From a checkpoint of a small mixture-of-experts model trained on Wikipedia.
Size: width 128, vocabulary 2048, 6.2M parameters.
Training: a variant of Adam for the experts, 542M tokens, 8699 steps.
Below are experts of layer 4 (counted from 0) of a mixture-of-experts language model. Rows are named gate (a neuron's input weights, with its number), up (a neuron's input weights, with its number), down (a neuron's output weights, with its number) and show model dimensions 0-127. Each number is 200 + 20 x the weight over its row's rms, rounded and kept within 0 to 999.
Before each expert's rows: a language model's description of what the expert responds to. This comes from a sample of Wikipedia text that the model never trained on.

# expert 11
It responds to: Coordinates and measurements. Degree, minute and second marks, N/S/W letters and numbers in geographic coordinates, plus km, table pipes and place nouns.
gate0,184,180,208,193,195,155,184,147,198,203,190,197,234,216,163,182,213,211,177,202,201,195,209,214,235,174,175,164,200,201,183,217,183,176,161,207,201,176,226,203,195,193,220,181,155,199,207,205,230,218,195,189,201,221,201,198,216,215,215,195,189,187,219,179,183,173,142,203,194,209,194,199,222,204,178,169,200,219,206,192,181,203,199,178,202,209,246,192,205,165,241,218,218,205,213,198,238,224,217,217,221,199,182,208,214,179,184,212,182,241,208,181,208,201,211,234,210,209,186,168,192,178,191,216,156,203,192,207
up0,193,188,190,178,220,213,191,242,188,185,219,179,164,167,245,190,199,204,198,193,183,173,199,192,204,205,217,208,195,194,197,219,199,246,164,181,200,222,257,230,195,220,189,202,215,189,196,174,178,188,198,193,175,193,202,213,186,200,176,189,231,190,203,201,190,200,224,230,218,190,193,219,235,208,202,215,174,192,221,218,193,215,198,229,195,190,181,227,204,188,183,202,150,230,201,235,222,159,172,207,190,232,235,199,186,199,180,190,187,213,220,198,204,225,184,200,204,232,185,231,186,202,246,184,218,184,215,173
down0,194,211,165,251,193,170,217,188,204,199,252,189,188,205,196,170,180,190,204,202,220,221,190,210,193,210,195,198,227,208,189,204,218,211,205,196,210,217,202,193,222,204,199,179,213,244,182,217,208,194,233,196,227,236,259,180,233,195,206,224,178,226,212,213,185,207,198,194,218,198,171,216,237,202,215,175,199,195,216,219,184,190,228,180,208,218,214,233,204,229,184,176,224,218,197,222,205,195,218,179,222,186,166,155,241,164,191,220,216,195,190,175,198,215,232,205,219,197,203,195,193,189,180,231,200,198,186,170

# expert 5
It responds to: Verb endings -ed/-ing. Past and participle suffixes ed, ing, ated, ting on verbs (miss-ing, adapt-ed, open-ed), plus whole verbs like made, left, won.
gate2,185,200,189,186,229,223,208,174,171,169,190,197,183,206,213,211,187,217,210,194,212,241,188,189,198,223,209,140,204,228,223,202,202,210,149,207,211,217,226,192,205,229,165,197,183,148,232,177,187,194,209,201,212,210,165,179,189,231,185,217,219,196,192,234,228,168,187,190,240,208,207,201,226,206,172,209,200,209,206,217,202,224,167,190,187,193,205,190,178,190,208,163,184,206,209,195,193,169,178,171,206,225,167,217,209,198,208,240,192,235,176,166,201,199,208,197,197,206,214,199,206,178,209,217,192,218,225,208
up2,207,227,240,200,204,214,192,238,194,241,195,183,208,241,199,210,244,198,214,214,218,200,183,177,222,185,176,218,217,195,229,246,183,196,192,183,197,196,202,173,169,212,188,172,194,196,208,196,216,211,216,192,214,198,202,223,217,214,182,156,219,212,187,182,214,203,186,183,211,247,184,191,216,242,188,174,187,235,207,189,209,210,205,194,186,223,172,228,190,211,212,187,179,218,209,161,197,206,221,186,217,254,210,194,187,190,211,164,203,215,232,239,190,211,210,215,178,215,169,178,193,211,200,173,181,215,199,208
down2,237,217,157,160,227,157,223,183,249,187,209,159,215,182,164,197,211,202,206,205,200,209,198,215,184,214,217,217,237,242,177,234,206,175,200,218,201,195,164,194,177,207,181,201,221,208,193,185,212,214,190,193,201,211,210,198,182,215,196,199,186,201,203,189,191,208,200,219,183,181,214,143,197,191,186,190,198,208,183,197,227,199,201,206,223,192,192,215,203,236,221,175,218,217,194,169,214,208,158,193,201,216,203,235,180,189,205,215,173,222,198,191,214,183,239,236,219,213,206,214,197,159,214,175,189,213,198,233

# expert 10
It responds to: Spaces and word starts. Bare space tokens and short word-opening pieces like Vi, An, Ab, vi, plus f in defensive/defense.
gate0,213,200,200,185,204,203,182,196,224,225,191,210,247,189,184,173,213,221,173,217,201,223,186,206,171,202,210,180,207,192,183,182,192,189,196,208,166,204,218,192,179,206,192,198,167,206,221,198,211,199,219,210,195,218,221,169,226,181,199,196,200,215,223,181,162,195,168,208,194,181,183,198,204,176,201,203,217,218,193,193,182,212,204,190,182,234,224,238,193,192,204,185,200,220,172,229,214,176,223,232,225,193,203,177,220,193,203,191,188,201,223,134,179,152,180,231,198,211,166,189,163,202,198,212,143,165,206,166
up0,176,233,201,211,203,195,227,213,164,203,192,206,264,206,224,201,227,222,204,212,180,176,193,198,172,192,219,208,205,196,201,212,203,150,187,212,186,201,228,201,181,184,226,202,230,164,184,213,205,233,209,198,196,195,165,172,189,194,212,210,208,194,185,216,236,177,206,211,230,187,235,206,183,194,204,206,185,147,210,214,206,221,221,187,195,198,180,208,197,165,177,187,158,235,225,231,186,200,240,163,207,209,213,224,194,223,193,196,214,204,202,220,156,178,207,205,199,183,189,173,221,208,198,187,195,206,181,221
down0,193,201,189,178,217,176,212,188,183,191,196,178,215,203,203,202,186,213,230,210,208,204,150,198,195,165,213,209,187,191,220,201,178,227,213,235,199,171,194,249,212,193,218,197,232,199,217,213,216,195,215,184,203,199,189,209,196,215,183,221,206,195,228,237,207,165,193,145,183,189,186,202,198,203,189,201,196,214,225,202,218,166,199,170,252,177,224,172,179,185,178,211,221,190,211,185,191,175,177,226,216,237,180,214,240,175,174,185,208,216,192,222,181,221,206,174,224,187,201,160,215,225,201,171,213,204,176,176

# expert 9
It responds to: Mid-word consonant pieces. Consonant pieces inside or ending common nouns (th in mon-th, ear-th, 19-th; ment, or), plus nouns like church, school, country.
gate0,204,248,191,196,179,222,173,233,187,230,204,173,212,185,213,187,173,231,172,213,184,200,201,201,193,199,182,200,200,198,201,220,212,182,179,198,196,175,192,178,200,212,221,191,179,227,188,210,201,234,226,174,178,212,217,210,209,186,204,190,198,169,220,230,175,208,154,205,225,163,177,158,226,205,179,218,187,196,186,181,194,199,214,175,231,178,188,200,225,204,213,208,214,217,238,192,223,224,196,176,174,208,224,204,166,211,224,217,190,192,193,183,184,196,175,183,139,189,207,205,219,199,142,190,204,208,200,192
up0,193,175,204,199,174,209,188,199,210,186,228,192,192,220,196,176,224,199,220,187,198,226,206,206,201,197,218,182,205,173,226,229,243,205,177,234,218,216,162,184,201,219,225,195,199,234,232,177,219,223,220,206,176,217,213,186,223,246,241,236,194,193,218,232,158,196,209,210,202,190,210,216,195,217,217,211,176,187,182,183,176,166,224,193,226,209,200,187,204,185,201,200,188,208,218,243,170,209,193,223,204,192,215,195,181,206,193,203,220,202,210,196,183,205,166,188,261,178,214,194,194,226,195,212,186,239,237,201
down0,213,229,216,169,180,200,214,227,179,220,172,173,207,224,233,230,198,184,166,210,212,186,202,183,189,227,193,218,194,212,177,182,199,209,183,231,222,178,225,173,220,211,200,199,228,196,239,193,200,209,191,205,203,191,216,214,217,208,230,181,210,173,184,228,230,233,160,200,189,218,189,225,194,185,190,218,233,213,219,183,221,195,195,210,204,201,202,184,221,163,188,229,223,216,230,239,223,156,222,190,166,185,205,196,220,168,190,200,189,189,207,199,208,183,197,167,175,221,234,176,228,214,184,201,232,219,202,199

# expert 18
It responds to: The er syllable. Pieces containing er, especially er after S in Serving/Series/Service, Chamber, Jerry, plus Ber, Her, The.
gate0,216,226,181,196,186,185,185,155,197,185,210,195,208,196,210,167,157,191,212,206,200,200,215,225,220,178,209,205,182,234,171,182,226,184,217,203,212,213,232,178,189,192,210,179,206,196,201,156,180,210,201,190,205,195,218,176,179,173,226,187,215,186,203,256,185,188,227,232,207,199,181,192,223,197,181,187,217,215,203,234,206,204,194,197,164,199,196,201,190,186,187,206,182,185,165,195,190,253,240,178,172,219,194,219,164,216,187,222,216,185,204,165,224,215,215,163,215,213,212,193,212,191,232,215,174,225,180,180
up0,210,176,205,191,197,187,250,169,201,217,178,199,194,190,192,183,200,193,201,206,182,227,205,238,175,196,198,191,241,153,188,215,186,206,184,161,157,178,189,214,175,212,206,197,200,183,197,192,211,199,205,207,198,184,210,202,200,213,222,228,220,205,209,200,208,207,163,187,215,192,216,217,186,237,221,187,206,167,182,219,225,188,180,196,232,186,231,229,235,252,232,218,232,205,226,196,236,209,224,200,200,241,171,233,219,213,221,216,192,199,176,195,183,203,205,158,221,201,171,212,202,195,192,213,200,178,192,211
down0,217,205,186,181,216,185,185,208,205,171,205,214,191,195,188,244,199,175,230,198,201,146,228,217,194,175,221,207,212,207,191,192,225,149,223,198,175,232,168,184,205,214,201,211,217,184,188,180,193,209,174,191,237,197,181,180,220,206,160,225,190,195,208,201,145,178,205,223,215,174,184,186,212,198,191,190,200,217,194,208,231,205,184,209,210,223,197,162,195,163,218,218,192,183,186,208,183,195,166,199,190,243,172,202,204,208,183,208,233,183,202,172,233,188,201,169,195,192,204,192,186,173,231,226,204,208,178,170

# expert 3
It responds to: Name-ending fragments. Inner and final pieces of foreign personal and place names and plurals, especially s, us, os, ana, ina (Ola-us, Mattia-s-son, Isra-e-li).
gate0,168,211,204,190,222,169,200,217,180,237,180,225,190,207,240,203,179,181,222,197,182,181,215,216,227,244,198,224,210,173,214,203,205,225,202,225,222,205,216,193,192,224,214,165,195,171,203,197,193,198,204,205,201,194,191,200,170,189,217,192,202,219,213,217,206,216,156,180,209,137,190,148,186,183,194,181,242,170,202,185,194,217,234,197,192,193,213,202,206,189,205,224,217,188,212,208,220,205,212,172,224,203,197,248,187,179,212,217,179,217,222,177,172,182,178,250,201,193,184,177,209,181,206,214,182,205,210,203
up0,166,204,194,230,155,179,196,196,216,214,184,222,201,229,158,199,244,197,200,195,180,191,224,210,190,180,208,185,178,167,192,185,192,204,236,190,236,177,209,201,229,219,217,227,179,216,179,211,195,169,204,196,186,217,176,202,191,204,209,194,197,206,194,189,212,217,251,195,212,219,218,177,246,203,203,184,167,232,237,204,205,218,239,195,199,192,202,188,241,218,169,228,215,192,196,202,172,207,195,178,213,189,212,164,197,226,194,217,188,212,200,186,184,242,199,222,220,173,198,185,170,194,199,233,207,214,211,220
down0,187,182,224,210,214,213,193,206,173,194,233,156,221,177,204,186,211,183,165,206,206,217,207,222,217,177,208,183,195,184,205,171,185,198,189,196,167,181,192,208,192,180,189,272,181,190,196,187,207,235,210,222,180,173,218,175,203,192,166,225,192,217,205,214,200,172,197,167,232,181,186,197,214,208,196,235,189,176,202,249,202,196,152,219,193,182,195,194,207,182,199,199,159,197,200,188,218,218,220,207,210,181,187,187,207,189,202,200,209,200,177,197,210,195,178,217,188,183,181,207,163,192,167,169,226,176,204,152

# expert 17
It responds to: Sentence-ending punctuation. Periods ending sentences, especially after places or abbreviations (UK., PhD., CE.), plus commas, line breaks and conjunctions like because.
gate2,192,196,204,185,183,179,206,198,164,212,192,182,212,187,178,185,204,181,228,210,182,164,205,200,186,208,201,228,187,198,194,203,196,213,257,210,212,164,192,186,198,193,189,240,229,207,176,193,183,185,214,196,156,191,207,177,178,176,216,192,208,231,216,205,219,189,213,186,188,207,216,199,139,162,203,235,196,247,199,208,181,170,253,212,208,183,174,185,181,200,213,199,190,232,194,201,200,197,192,196,189,178,194,245,195,209,197,210,200,215,154,217,189,224,172,194,221,205,219,187,191,182,212,163,217,228,194,208
up2,234,196,176,217,215,191,207,203,207,231,190,210,196,197,206,161,237,194,211,209,215,173,201,202,208,197,208,206,204,208,184,198,171,190,187,194,187,180,183,189,193,187,220,184,214,200,203,207,205,211,214,212,204,177,184,207,224,171,238,225,239,196,192,158,204,204,220,210,216,217,206,220,161,156,196,143,267,258,196,197,187,206,175,212,215,197,193,205,193,185,187,137,219,211,211,185,189,217,190,177,207,228,224,179,204,216,207,199,234,196,184,196,207,217,214,196,208,208,188,235,198,211,180,214,179,202,165,209
down2,224,197,187,191,226,188,199,237,203,197,155,196,171,186,192,223,216,193,206,220,201,212,193,175,229,167,157,215,222,241,209,203,194,203,205,205,190,188,204,210,180,203,230,204,233,184,176,215,209,180,172,206,211,179,210,191,196,196,199,183,191,176,185,193,183,227,178,230,202,207,246,196,173,197,177,170,217,200,222,183,186,182,223,182,246,202,184,211,199,187,167,224,214,216,178,179,201,224,205,181,163,199,239,176,188,191,200,209,191,178,206,236,232,214,228,184,192,204,187,200,216,257,215,220,181,215,204,172

# expert 14
It responds to: Taxonomy infobox fields. Newlines, colons and field words in species infobox lists, like Genus:, Authority, = Title =, species, type, described.
gate0,191,208,206,221,183,196,195,213,153,228,231,201,250,246,191,222,189,220,199,210,214,209,166,162,174,184,220,189,187,215,214,184,233,196,205,182,211,211,230,173,239,236,187,213,182,191,207,202,207,180,222,194,221,212,162,174,178,163,207,174,218,199,219,187,206,184,190,184,224,194,212,174,208,197,207,198,202,192,203,167,200,209,204,204,201,186,202,193,176,208,204,161,228,233,211,200,190,209,223,187,186,213,202,189,220,218,173,235,182,188,181,256,223,157,199,219,215,205,230,191,218,194,191,179,200,210,211,191
up0,200,190,151,205,179,231,233,207,177,167,145,194,225,224,218,204,206,194,231,215,202,206,194,216,194,192,198,195,187,215,227,214,192,222,215,183,195,209,212,205,233,213,159,236,167,176,206,202,190,194,194,174,223,216,215,197,188,173,195,207,173,197,205,210,175,217,191,170,211,220,212,215,172,202,177,181,228,210,190,184,162,207,208,179,217,180,211,182,195,221,181,221,173,209,208,224,212,202,201,224,163,204,192,157,208,200,212,227,177,231,211,203,213,195,210,198,224,182,203,179,178,189,192,232,201,250,246,200
down0,230,151,234,190,171,196,188,197,204,200,204,220,155,207,210,202,205,191,192,185,201,196,221,191,189,212,167,203,190,208,156,224,200,176,221,191,156,174,230,169,229,208,217,193,200,220,213,196,199,229,199,200,178,212,176,195,206,209,204,215,227,191,200,225,220,188,186,217,207,192,200,204,204,164,178,199,205,220,207,201,189,219,251,219,217,210,197,176,222,207,209,201,176,207,212,254,212,166,200,188,175,182,242,207,174,213,203,203,237,214,230,209,186,196,195,210,163,220,187,198,169,246,211,218,205,177,205,226

# expert 12
It responds to: Single letters inside names. Lone lowercase consonant pieces inside proper names and words, like l in Pohl/Ljubljana, h in Gehrig, gh in Hugh.
gate0,226,192,189,189,186,187,248,185,195,201,184,180,197,206,191,163,219,178,231,198,216,179,217,192,182,194,188,222,181,179,212,203,204,179,180,228,206,210,189,189,198,200,201,226,241,189,225,203,183,214,182,197,197,235,247,176,171,184,203,204,203,228,217,232,180,191,218,160,200,195,229,177,187,153,175,206,209,230,206,198,176,161,206,177,215,194,215,212,186,200,185,213,176,218,186,225,210,250,205,198,169,185,211,205,201,190,222,194,197,218,207,147,205,221,194,189,189,206,173,226,193,190,162,183,193,221,180,169
up0,171,224,191,192,172,171,176,231,216,192,214,188,164,196,188,216,213,184,195,178,196,209,168,236,183,211,220,199,242,189,239,188,221,198,191,239,189,237,205,181,161,221,180,194,195,185,216,192,192,200,185,181,213,231,232,183,193,192,185,232,210,204,195,240,190,168,190,217,212,188,200,203,237,195,196,231,181,198,186,210,222,195,190,210,203,190,177,186,190,224,178,187,240,178,221,193,186,207,218,206,209,218,209,237,218,178,222,204,196,226,220,179,191,208,160,204,232,238,203,228,215,165,219,202,204,171,211,201
down0,219,201,252,207,168,211,199,174,176,175,209,200,197,201,223,200,176,234,223,202,160,200,185,179,215,215,191,204,188,201,197,197,167,206,209,208,214,196,204,200,180,191,204,191,203,203,202,211,174,171,244,185,184,210,204,191,193,207,211,232,193,153,187,228,185,184,152,231,180,218,197,198,179,191,168,185,226,191,186,246,194,209,198,201,220,145,203,228,180,194,196,187,190,214,246,193,206,195,192,208,217,196,196,215,179,252,194,188,189,176,203,189,231,207,189,183,241,229,176,174,222,210,199,186,200,222,192,215

# expert 19
It responds to: Prepositions and conjunctions. Common function words of, and, to, in, for, with, by after verbs or nouns (used to, from 1923 to).
gate2,236,175,213,215,218,180,233,194,205,181,186,204,186,214,200,225,200,224,209,226,200,231,226,201,233,161,193,238,208,205,240,204,218,198,212,221,223,232,177,194,182,199,172,182,205,206,223,205,212,239,182,177,196,197,182,215,217,220,186,236,198,160,199,219,192,250,192,203,183,178,176,231,159,181,197,186,174,177,217,173,193,211,191,190,190,195,194,169,205,211,204,181,232,216,194,205,189,186,201,189,214,243,204,210,203,218,194,188,240,187,241,217,203,170,188,219,206,198,183,194,219,205,206,241,187,206,196,225
up2,206,176,200,192,182,219,180,169,197,185,238,194,192,177,230,155,213,211,180,191,171,174,209,181,173,207,186,204,207,197,183,199,219,187,196,207,222,194,199,220,202,204,189,198,220,160,181,234,203,185,183,196,195,204,185,206,196,190,188,213,200,219,184,172,207,207,188,207,192,212,182,201,194,233,240,243,161,225,229,195,226,245,169,175,212,218,157,198,218,223,207,224,154,196,190,177,198,186,170,152,205,205,178,202,194,213,197,194,211,181,193,204,196,222,173,214,171,182,196,181,208,185,241,228,230,218,181,193
down2,187,176,220,230,154,181,204,181,191,222,178,206,193,213,180,240,181,203,196,193,228,230,230,209,178,193,220,207,194,194,185,211,201,223,190,180,164,197,234,187,220,200,187,199,169,211,169,191,202,160,210,195,219,208,211,214,205,185,181,174,205,178,201,202,235,185,172,195,216,164,209,188,186,204,199,196,210,242,174,205,188,173,212,197,223,188,215,158,181,185,179,219,223,210,213,246,190,197,213,230,172,209,197,204,220,199,207,182,207,188,199,172,226,193,211,219,238,206,242,182,192,183,191,145,199,203,209,230

# expert 20
It responds to: Pa/ma/p syllables. Syllables with p or ma/pa/bu/tra, as in pupillage, incorporating, female, patrol, Amaranthaceae, Mar names.
gate1,201,180,206,164,162,232,208,225,202,174,208,184,226,248,213,198,222,196,202,183,207,199,202,201,206,217,175,220,159,204,167,166,230,197,180,218,211,210,198,203,198,243,205,209,205,221,205,191,171,170,199,214,188,208,228,186,177,197,179,209,215,225,214,172,204,198,232,203,175,217,199,154,156,188,190,193,191,221,224,190,159,188,215,198,218,249,174,212,189,195,175,173,202,202,165,216,175,235,221,195,186,164,190,170,185,216,177,214,215,216,193,208,218,196,172,197,211,199,177,209,196,218,187,207,219,211,201,204
up1,199,208,205,176,202,169,238,237,209,183,199,209,218,215,238,179,224,214,222,214,203,181,206,203,222,180,187,197,166,205,203,192,198,179,187,237,191,215,168,212,188,238,211,186,232,223,172,193,192,184,189,195,225,184,208,187,207,192,206,211,181,200,210,174,189,202,151,210,202,225,204,198,165,215,187,178,183,214,195,143,186,175,246,202,219,228,205,214,222,230,176,206,177,222,214,226,162,246,191,183,207,216,177,209,202,205,177,195,181,225,168,224,190,209,206,172,205,214,184,213,199,180,164,211,199,197,196,211
down1,207,180,189,177,217,186,204,181,202,224,186,229,241,203,177,190,178,178,156,211,216,203,193,209,200,189,186,183,240,177,164,202,221,233,172,203,177,183,215,180,220,206,255,195,204,219,174,188,204,220,206,180,221,212,232,206,201,149,179,187,225,213,185,200,221,217,207,196,155,170,203,188,205,215,181,215,174,194,229,205,187,193,203,201,202,237,193,168,181,202,189,179,196,184,206,158,192,193,209,212,199,214,169,216,210,221,170,217,194,169,219,185,229,193,217,176,186,157,191,185,202,211,194,210,166,209,206,199

# expert 22
It responds to: Agent suffixes and list dashes. Suffixes like ist, ant, ctor in Ministry, Assistant, Optimist, plus list dashes and role words like politician, champion, director.
gate0,208,205,198,202,201,228,213,206,201,206,218,155,209,187,192,219,220,168,252,210,219,205,187,228,182,214,251,172,176,199,196,208,217,203,184,170,209,219,226,142,184,182,185,205,178,203,176,184,196,217,174,195,233,196,196,211,197,214,242,222,198,216,194,222,205,220,212,224,194,190,216,191,192,209,214,219,200,195,176,151,210,210,215,220,180,238,180,211,237,175,215,195,219,223,172,215,220,224,218,169,169,231,188,207,183,207,224,209,191,189,174,194,198,208,210,213,239,192,215,205,199,241,199,193,189,210,211,210
up0,191,187,207,197,239,215,184,191,193,195,211,222,173,186,183,210,191,203,178,226,189,225,239,153,204,181,169,252,178,216,215,227,225,171,203,209,188,190,206,230,239,199,217,207,221,188,185,202,222,177,205,193,207,156,215,215,229,180,170,197,193,163,199,185,181,170,208,175,258,195,222,212,213,203,192,188,188,202,209,205,218,200,203,208,201,172,188,198,163,201,185,213,180,210,188,215,217,159,194,209,215,198,219,192,204,179,190,164,197,186,243,197,182,195,194,234,208,194,179,175,227,218,182,209,212,221,176,200
down0,207,206,205,212,193,189,165,234,218,183,207,213,218,223,201,213,207,188,217,213,148,241,178,218,209,210,233,168,189,215,213,178,166,183,197,183,194,218,209,230,196,204,201,181,211,202,182,182,193,157,229,204,199,190,223,198,213,208,189,199,202,218,207,216,198,216,204,194,194,175,183,212,196,194,210,205,194,210,237,217,206,239,194,233,159,163,273,217,201,207,216,195,228,192,202,175,190,231,197,217,211,186,177,208,196,172,216,208,238,192,210,204,239,212,211,249,212,175,213,180,215,186,221,218,182,207,202,193

# expert 1
It responds to: Inner word fragments. Short inner word pieces after an opening letter (b-on-us, b-la-ck, h-us-band), plus en-dash scores, minus signs and BC.
gate0,229,198,207,191,217,194,170,199,193,201,218,166,190,220,195,181,197,198,224,222,183,179,218,204,202,200,195,198,135,196,197,193,202,174,202,214,191,212,195,169,196,194,164,190,209,216,198,181,205,209,179,188,204,240,257,214,215,190,236,224,210,249,190,194,178,191,200,192,240,226,156,209,237,199,205,190,160,198,206,185,190,188,197,166,210,191,172,195,208,213,173,210,232,203,213,211,209,236,213,205,160,242,198,214,179,209,201,183,212,194,209,177,183,203,212,217,208,203,183,238,213,182,222,208,199,219,164,187
up0,173,192,206,184,211,188,196,195,195,179,231,207,197,192,199,211,204,219,150,218,192,208,192,185,215,188,211,168,191,177,191,192,183,208,183,232,165,195,205,194,176,195,209,198,200,199,214,223,212,228,204,221,164,173,200,191,194,222,153,184,198,199,226,208,197,183,204,241,203,214,181,183,166,196,195,215,220,234,136,200,211,191,207,225,172,202,212,201,201,197,241,227,195,191,217,158,198,208,187,197,166,216,219,169,226,187,185,185,216,176,205,213,168,206,218,225,229,212,224,214,207,173,175,167,159,204,172,211
down0,218,203,220,174,219,231,209,222,240,217,175,144,203,214,196,192,212,199,192,190,202,198,215,205,200,199,262,190,204,192,171,214,165,202,217,220,225,197,190,170,216,183,223,222,189,205,181,219,193,219,209,182,185,209,187,183,180,188,176,196,178,211,200,200,189,193,147,188,193,191,230,153,193,191,196,157,198,175,206,212,218,191,185,190,191,216,189,230,161,191,199,217,202,197,232,188,201,210,239,183,174,186,225,183,216,170,189,235,199,204,191,214,186,241,201,224,189,230,173,229,200,207,211,179,194,203,220,203